Weights of a small mixture-of-experts language model, trained from scratch on English Wikipedia: 128 experts in each of 9 layers.
Below are experts of layer 9 (counted from 0) of a mixture-of-experts language model. Rows are named router (the router's row for the expert), up (a neuron's input weights, with its number) and show model dimensions 0-63. Each number is 128 + 32 x the weight over its row's rms, rounded and kept within 0 to 255. Numbers have three digits each.
Before each expert's rows: "mostly gets" lists some tokens that are sent to it at least half of the time. This comes from a sample of Wikipedia text that the model never trained on.

# expert 99
mostly gets: " res", " s", " Br", " int", " gl", " cl"
router:157092084130104133127070090075111102128154120191071155065084090085096167141145093210173115143096219116119080150126106128123132166156121134148146206117165151145166152188148100182107102159136102
up0:153123170139146123104076161147108098162131119137130109053126127087113115184112103125055140195155155101106140141122082128140107133125154125118105192113176150103169123122150173075103115188140131
up1:122113126132126153139146097140108138138148158159061106127144119171153099180097108155133094110158119109146091158114147143137141111107190156168156160135102132148077128182132083097152074185132115
up2:134139184113108139169111109156146129122139110137177127097097139131130133107125082125070137100103157092116131097158115076121109126158158100128074117159043112181101142128114134081177069184129135
up3:132099115074134125093158109117113116130167102146074115127134120123090113152107128231104128180105137115145196184122151139101157189143202105149131129093098125126101184128214109168075091131111102
up4:127091135091091136106120132124116095140111100125093122117142106210083120047156115141118152144134203152151124097113108116056135151176142116083115178166107110118116134134125087150143089062116121
up5:100098097132069136124116162090098132082160096138178188161123029155160166169152144097142156101157177158059117108117101135146111159134100103143081134180190130114155118142096121107088102137150122
up6:144134115076149097119164117092106147111134094141167184147184172073079146101159121164203188131108123150097124111172125138153137160155148129145136198131165127193111099133108150118165140165165163
up7:127104126159141149181073092124132141151132098159063119168104106189067112055109109167158147145060187121133157201086140127154139138133105119090145195093117119113110136116149135206184163148083098
up8:119072047097150120130186135086113124056122137117112109077122050164153114169112135136188179144085123112128136174122117139089108174084086125100100132120145134076099135135143137148138103120092148
up9:177149144116130131153092115130131117152136123111108183158113083065161203137191139148146132100146144132094104091152105097120141180150119158150132133155196111153130116134171159078100064174130174
up10:142102132195130135148093129123110073134123140141100110128111125110113147158132147148144118146105157161092159154102194176060178137108112138135133068084119179181155119111108128144154110113168131
up11:134132141159097133098096135097165108182111142146104115068103128090068194030164123111164110124097167172189191124130091183100114147129095121099183205068151070121146121124100098119072136174129089
up12:137119122061119135144163091163074129174135142119089102158128106099125154153056090111108092150129109070163124166139156097116071160125107140164102190086194084118142173116106097138169124110105060
up13:137125087172084133137099112127104156098199115180140129037129110120116147172138093181155123123105182114104138125105076117105145096155121104087124207151118174162181114130127146210093067121135132
up14:104134124057140112164192108135087094188126143087098108151106090103121106136156148125125126102116134078142109128110109112117125174130133152140071102143083139128186141111153121149154122148116171
up15:115123147152117131128119153137109127151109136161101147146110126090115162122081127136147120070132183113135135123150103089139120084095125147169178152165219110099076102080133144176149060117158097
up16:144134133134120091142122137117111130118119166136152123158164145092130185100216132163155102150190134124186124136170127139076134141126086169141139134082122089155094056139066135115108081099155073
up17:135104161150106089159116089096137110055100133134203161051141142143056148167163126141155120128188144148030085145129191130154170091163131166121157167157128126117120133109113161133065063167177098
up18:156123101115124144148094150111156149183136127145135147107095133088092182112138170154114172175166175142166086104104120140140119125177149139128114188113081102133093148109155154144175163157114147
up19:098164070162058104145112136082095166104144126131095121177083063170123152165118090164074091083144186164127123147108117146173117164131057139142208089066151161131119103127154136141133122062122064
up20:180123171110132133074176091099125147130154126136080128150139097090125098069113111208175148102115128127138044102152084143095121126140158103129125165140110177058120110104150085124180169096167109
up21:152145111132134144102138125096150092146136118140115116104132137086160144169120095153205124096101113111062108154129194128086104179164171118160147070138116099072085170124106093162095117119184115
up22:174117072145081138105077097114113120109162076128114159101134115069111180156083103150138086130130168073150139171151123099099085098186111122224169181103156186124183108159095102202162159188110131
up23:189138131142182143142132164084136108113145153138142132098109136077154106194095113170148130075070132214049126102100163145117135146082115084149065113146130171078167100142135068060108136141139139
up24:130058129132135123134089115134100120136143225144120110158124125110161120174110143128145104111035166233080146122127139104197096110151133066120143098183111082080109152126125176173084133146115137
up25:152137048082098125139144128114107152186153107122130135124132112119085150135104161150128093132077239174163138173123069087091108151167144149174126145144193113129072151154092137124128074139121164
up26:131105164159143138144121146157135103080131208126105121155094112101120128119160105180052089093157239111143089121170070138165168115115128150169152121074148116130149111125100146175115118103151112
up27:138121136125131110089073138172135149099099122146129112102098157080140170142194111195159081170151130173128157132134116167148128102120101188130137164069127147136208049171130098143100130118139062
up28:129133120119145131170130148178092085066159103159153111110132073157124115100161134173138117153110100184109107139158177122162130144115109121159101153121111150148158093144144113179059123081151114
up29:151147122141115156135143143067121169185127178133122099122102140084142153111089113143149142122080127165122117172086138118177109163114106141107130107143160208085110142136112151122171138137127124
up30:215179100130162150160083112145116069076171179152084129110099135121133106154145092138180110098117171130165119152176152111071138125116181116123124137161132120132124111154114091164100107155151111
up31:163090127113141141181109121025126154211135136129162144126108137069147138091179167091139144094054095151133119091101113150109154161130140124130111128154100132129127147166119061132138099188082176

# expert 100
mostly gets: " b", " Sh", " j", " H", " h", " Bh"
router:174160070156138126150125070099131096064113183217080125036140088108091139162124140140141135129140193071055144174178138150093128123136126107159181167121141160139117166174145110148103085140147091
up0:158109154133154111155133086084160101129092113130124160088069143139119132095121136102150078111193149142072098109104161128198077131125114163122122189156080083147105088138128160148157101103107112
up1:146139074118080108083101127150087100128141151130117168050117129111135125035104148082108145118132147101165160129148077157118117108107085135151160181098150170120101077122177092035165142073141104
up2:118125159126096074110124157197104135104115155184117147164172104131106192142108175141142153127169174114142172130148137135098169126096115152098138155137111158106105153107162144169083115132148052
up3:171162159125215117119132167104117124135085114194098131130126094168150109136095133142206084107156144117162147105152048170158103122115134161085112119128112129095113151084104142132074160161069109
up4:057141108119090131095094130087133088097164151161097112137128151074089195174126148178037180156118112125122145090117107141149143115086156085115152121134084095134093131126142118167078128156146142
up5:166131161176119125146140131129109100095115192166041119121157105043095127189094098140134115109197115124122183138146125121176118130128175149138147151039101192147127107114126110154183187038139076
up6:201147167198145149115101160066117125065065169160148116108148143103069159166079139159149114081093127142082166109135109139107081099142128078161115173131163139118160180080135137108081115159163074
up7:129176087156140147084140118131115101139120181179128138142106095075126092172088177123124113115148160105113152122208103129104127126121165108115161134118119170070097183092151145106091154119140092
up8:126111111125116131200099106153083129139153170130083111101154166110111147127107063150145158121061133090163145115080091105164150145183122102112158105087086083154115118141148099179181132136088132
up9:121121135066082103135133122056129164132129166131150138120056127108098132168170132194117107080151200114167123146146119120081174116094121161132151154149144103089114103108160153115161105162206129
up10:143122112069170107192125054111158148124138120130096114137160029161133117128166113150116089111151166153122160173160202179115144179141084099174102109126104109111158120182134103108130101182101127
up11:145114121159124162143115129126106159125138205149181120174179142135098124132145131115190151155097145189105188136095152142166110122185063049181130111150176096184111149199102166144079109146092130
up12:176154100162143175195165148056168168130148160150122151130146129108115118161101119139171125154139089128045114207144167147085138136086127150137140152120106140103102112143169122157152135134125054
up13:177172091119133149154127122126184099131144117166122137141140158150097105136169115145155171129095090099087103116160129156109140140062124187109150160143187101106178104121111144165135183137129144
up14:146088107073105117134095072168123097084119174132171112095122154148141202112156129161122154185134148133130097150155194131089169090121174095147107128130122101180129185162098139121117063156147145
up15:186155151121217124092171096113123140136089171144085145129174171135143113111139142123191105147103119112101121115185139146112102128140140113173170177119111175154139158101140160113112095188132091
up16:150125103184062099098168125059107123107093155163183159126144133147100155136185106112100108100103118153105034102165164173067146117183067160162093088096173111178179130125082093140113053110120167
up17:166100146136140113123141092088144117080109148144147126094154101095127106139150123189121129121164133133119109148148171156147137106117112125169131153175175190139152109109210119132134077147107119
up18:106086126140086154139147085111118165130110152153129116128163088131147193170160109100114183084095139180138135137118089102138134139096131158131036111109127095095083099164148073106061114132119179
up19:142128179134126133197100103126155083101098208132122101150082150111058102112169171097109171111140149096133157143120150092117145118053050126152146201141121077132119098126138132150093093129129139
up20:112140065082195127147128119134132126137132164141087089186117117189136132100132098146120179164111109108108132108119105168119129139093067129110104089114155129146157119126175095050119159122135094
up21:135113167170148120204129122101110103068154172150148121118117147081138144096139164152073133160149174184152132142166102164110182117067115097149046090146116100148204168126079126143142054129136151
up22:120129144137143154167129121127125130117090184161066131068167092112137130187076089065160128125149198112082173138156142121125060114091133063154156087169152094147082095108140130115101129152143130
up23:156128107143120154191111025127122124114094118183071148105110060157179133130099110090116105144139185108127084197179131108187065127125152166158121142066128131114090139123142133139082126092113070
up24:115139137152176148125157133137133098112121159175057114112169094105090122187115122203156158083116132098093120143142121157100143126217133118113155094123118150138095156128184144129154112108126137
up25:116142113110130108118147100150134155123135160151149136105116125120179117113076165142121100097086209138144141123152076144138104122136126136145115082164167081054145173120075143136136138136138119
up26:142141161168166123111138097106130068110119089150071143087147112127163135159146207081128173133159100091087135106135046128132077151196093146139137161118111181107106109150131045077152173136073097
up27:162145077113163118082125108177096142121137128157092133088139119077183139154093127105184156184120146142034131162088124153121170121112165058129133143177113134111126095147134122123106076150165060
up28:129129082119206079111139149154114106118128127149165109077150115194163108152073165140148119187202105152078161158114097153116123116189192062064136080160120157119114150153125135116075089096157079
up29:089131108130159093137158120091137134118089121154185110125174119138116122143061106151154172108131147082129154089117155122124139129160122095124083086082089083131092175071122109120076088106085149
up30:156109118060138149138124128150109084118148148111097104139098140148102108117135160073161110141094163154152066156152114158102140126079097123155114139070146092110151132154137117125182112147180150
up31:131159070101121126149149123148104139099076122151091122158158050104147121153126119077095136117169128126149154152161133097153119142142110142121108137170155183115101120118097143105121068117129056

# expert 121
mostly gets: " Mr", " McC", " McG", ".C", " St", ".A"
router:163102090169105123111101055116122131099093147224140159033158150105101146115149114123173087151105198115067113126135133179120085114144130090151142159146139164181133158189135105159081054152129115
up0:087146125173095136144163132105116149151077136160147148112187095079087144134143117108189160133086147124153106076171105152151036134121081103092120062100080098107104098057129104126062140094134137
up1:124192128101138125087190121157110105111079215159122168105089128117171118111090180126127162143123141087106138076130107132159142105099149114124121163147145097131127137152116118142127128191158164
up2:143099191177156163149067118142115132092144125139149105146135132102123137151154152117143119124099082112163042137100128152145156112112131152140112208110177107175128076155133122168150147231137149
up3:105103111171119117132134106115146151114096161166112140100142083133068174156186150137183116122154156130149129110151169113118041124182143131140058110080129126134114135120112138083128120158164127
up4:162156138100095138108121156191092097103072139158102139129188159099108060156097116087143112119158168173165174129172097118148125120174180108092140146135089188087114135116090158144015109133095118
up5:150112077171115121099108092118107139123116148180125125137149108079151171178112101178136109106082130141057097085154153138112139133110129096179088171162193127225158065126166061097056132130105148
up6:171145091118111161118195089081109163129106098129123110122167138137113112134137045143148066158127189128078071126139154130096106134198089123115128102132082155144132077112142159191160103095130138
up7:127124163151152105120158130188133132123121115176157139114174107148174121128153055091121099179112147156091159161136152151072143124105185056142190099141093063130079190093112160175125084190138101
up8:124134117143115125128181129132117072114103170160120107104056140128145170116162162102113097144161167099118104178100146207178131116144103145110119132135114154152137110148158074152127121051128170
up9:134150102158096119138114124094153147125116080175140106122173165147098190102129067101108123115152192123101064117151103101065122109121138161114104110133124151183110130116081188100125128073147115
up10:125150074149088105174081095141173158108122150163123164112133169110086102131176065125186135133167103195064151113148134126104106115102122131108122202148156153097127108139114163137109093127124111
up11:123134155099101122152151085150118121130133178151137119061167098109096083172190211127116223075103107173153125132149097139136130125157129107140099115170128133134144152164117062138100114125106169
up12:118109151097117113093128082093100087123104169151133117038109171111090099081146118151201067147152178155122141122120161149140107098118133111130163121153145118172144075148079118144098067164167079
up13:061121145167131138151096106130118167142083165169176146103150141106111109098134163103119130108122139182153157135173108130114098144092166120180123158116169134109131117122141120048129144148169130
up14:148059145143091137154177115117086135129118144154133162159188105178104135141137116136149083114129127105089125148152139132072178126138147141136101132137136152150145108116118077170072145110096155
up15:139119109088167084135141135156145122124113121177148144128151095175091169104103157125120064120125148125114202122156106174168131108139077129130085093159163182151143126147128100078110101157138128
up16:158032167107159153146132066097143107101108123135142153093115142149153138101175093142169169147103178130142129136096102144109134117178126075099141199158098100134099168142121147112102090168131116
up17:136133152101148111103101129167131145109145144155156106085180145122064149119169071113225193119143109067085115126142109157073181139073175176131174131088172118145114076203151107170183119148172176
up18:172146115137123111131147077079092128118078162129126149135125139083151196130146157128077118090094134086083151074134141162132143137151132148208131094073180139139184102135172154095180138165144130
up19:155113123108183139176142095151126147129171138156125117121093143114133147074137188105162105097126148154163108122085119149110127124141132128143174134121103102087150202147078133119121068114088138
up20:115112119088098149103121128142114113100128175134122160064079174087063089063104170110120135105096084106089116149127116145150068113166112096134183080157176162129134100109099114115096126174142096
up21:125135115128112169175088111141146159161144153159142108119143100108188088194072120119128127087066131172117175113082129130121142136148089123191109090077193158100096198083149149141164138044104140
up22:180158175121131161084172145127125149120094145162103187092187133136116074078128093098160159137146120121123138116206149124061092136127143102157166158148144156114106137102147130036154135158129073
up23:103069099136062142141136141052111129125117110141116122071088130100153113135117114120157138113121119099088066183127129142154083132140124139104126114118115152182138115107118074135135098156094174
up24:182164183181129108081108134142156101176033142169134160122185154118104166150159136110138090109163182132144178123126175152130083122138128143172088101139114166090113145107102082116104144164145124
up25:121077172164093144119135083107141135099098135151123133152117113174103169098135103064067139119133140105062050092139132126106134116097162144129158185085138156179155196100126073156115094104164140
up26:156120124086189121105151154116140151126132147181174176155144151114168097124113153185203113102122121192070102103207070154171103117166148058115095086187103115180107127162121160180090119167126154
up27:157108082136110130138079179149146117165090146205108175081150115113100101134104101139133170106151134137083131119198090108113152126178136114147175128103131176125122160145116083162148098134129156
up28:151123021080134145125151104147101152092100179179097123129147145199160068067068129132136065102076102117099126117149156167142122134141147151126101102129101129159082136125133113116151146201121071
up29:158107184137104101101158060116103067093132142135148120050190100090203156152116115112141124153098173117039107107134136153162144108173151172152142150165086140156140130134122124176097072092094134
up30:112095095156134142123145125166125163113091176180131144087106118108171106113110090111117111144116148105113131145128124163155104133163232115141138105137150120127099118146089124091088096169158110
up31:149120112149132118090177070092116149127085158177127155094123146122208158088138125132147148104136160199131155183143182121083127129095156140128139053126132104094079179120126126122076164132154160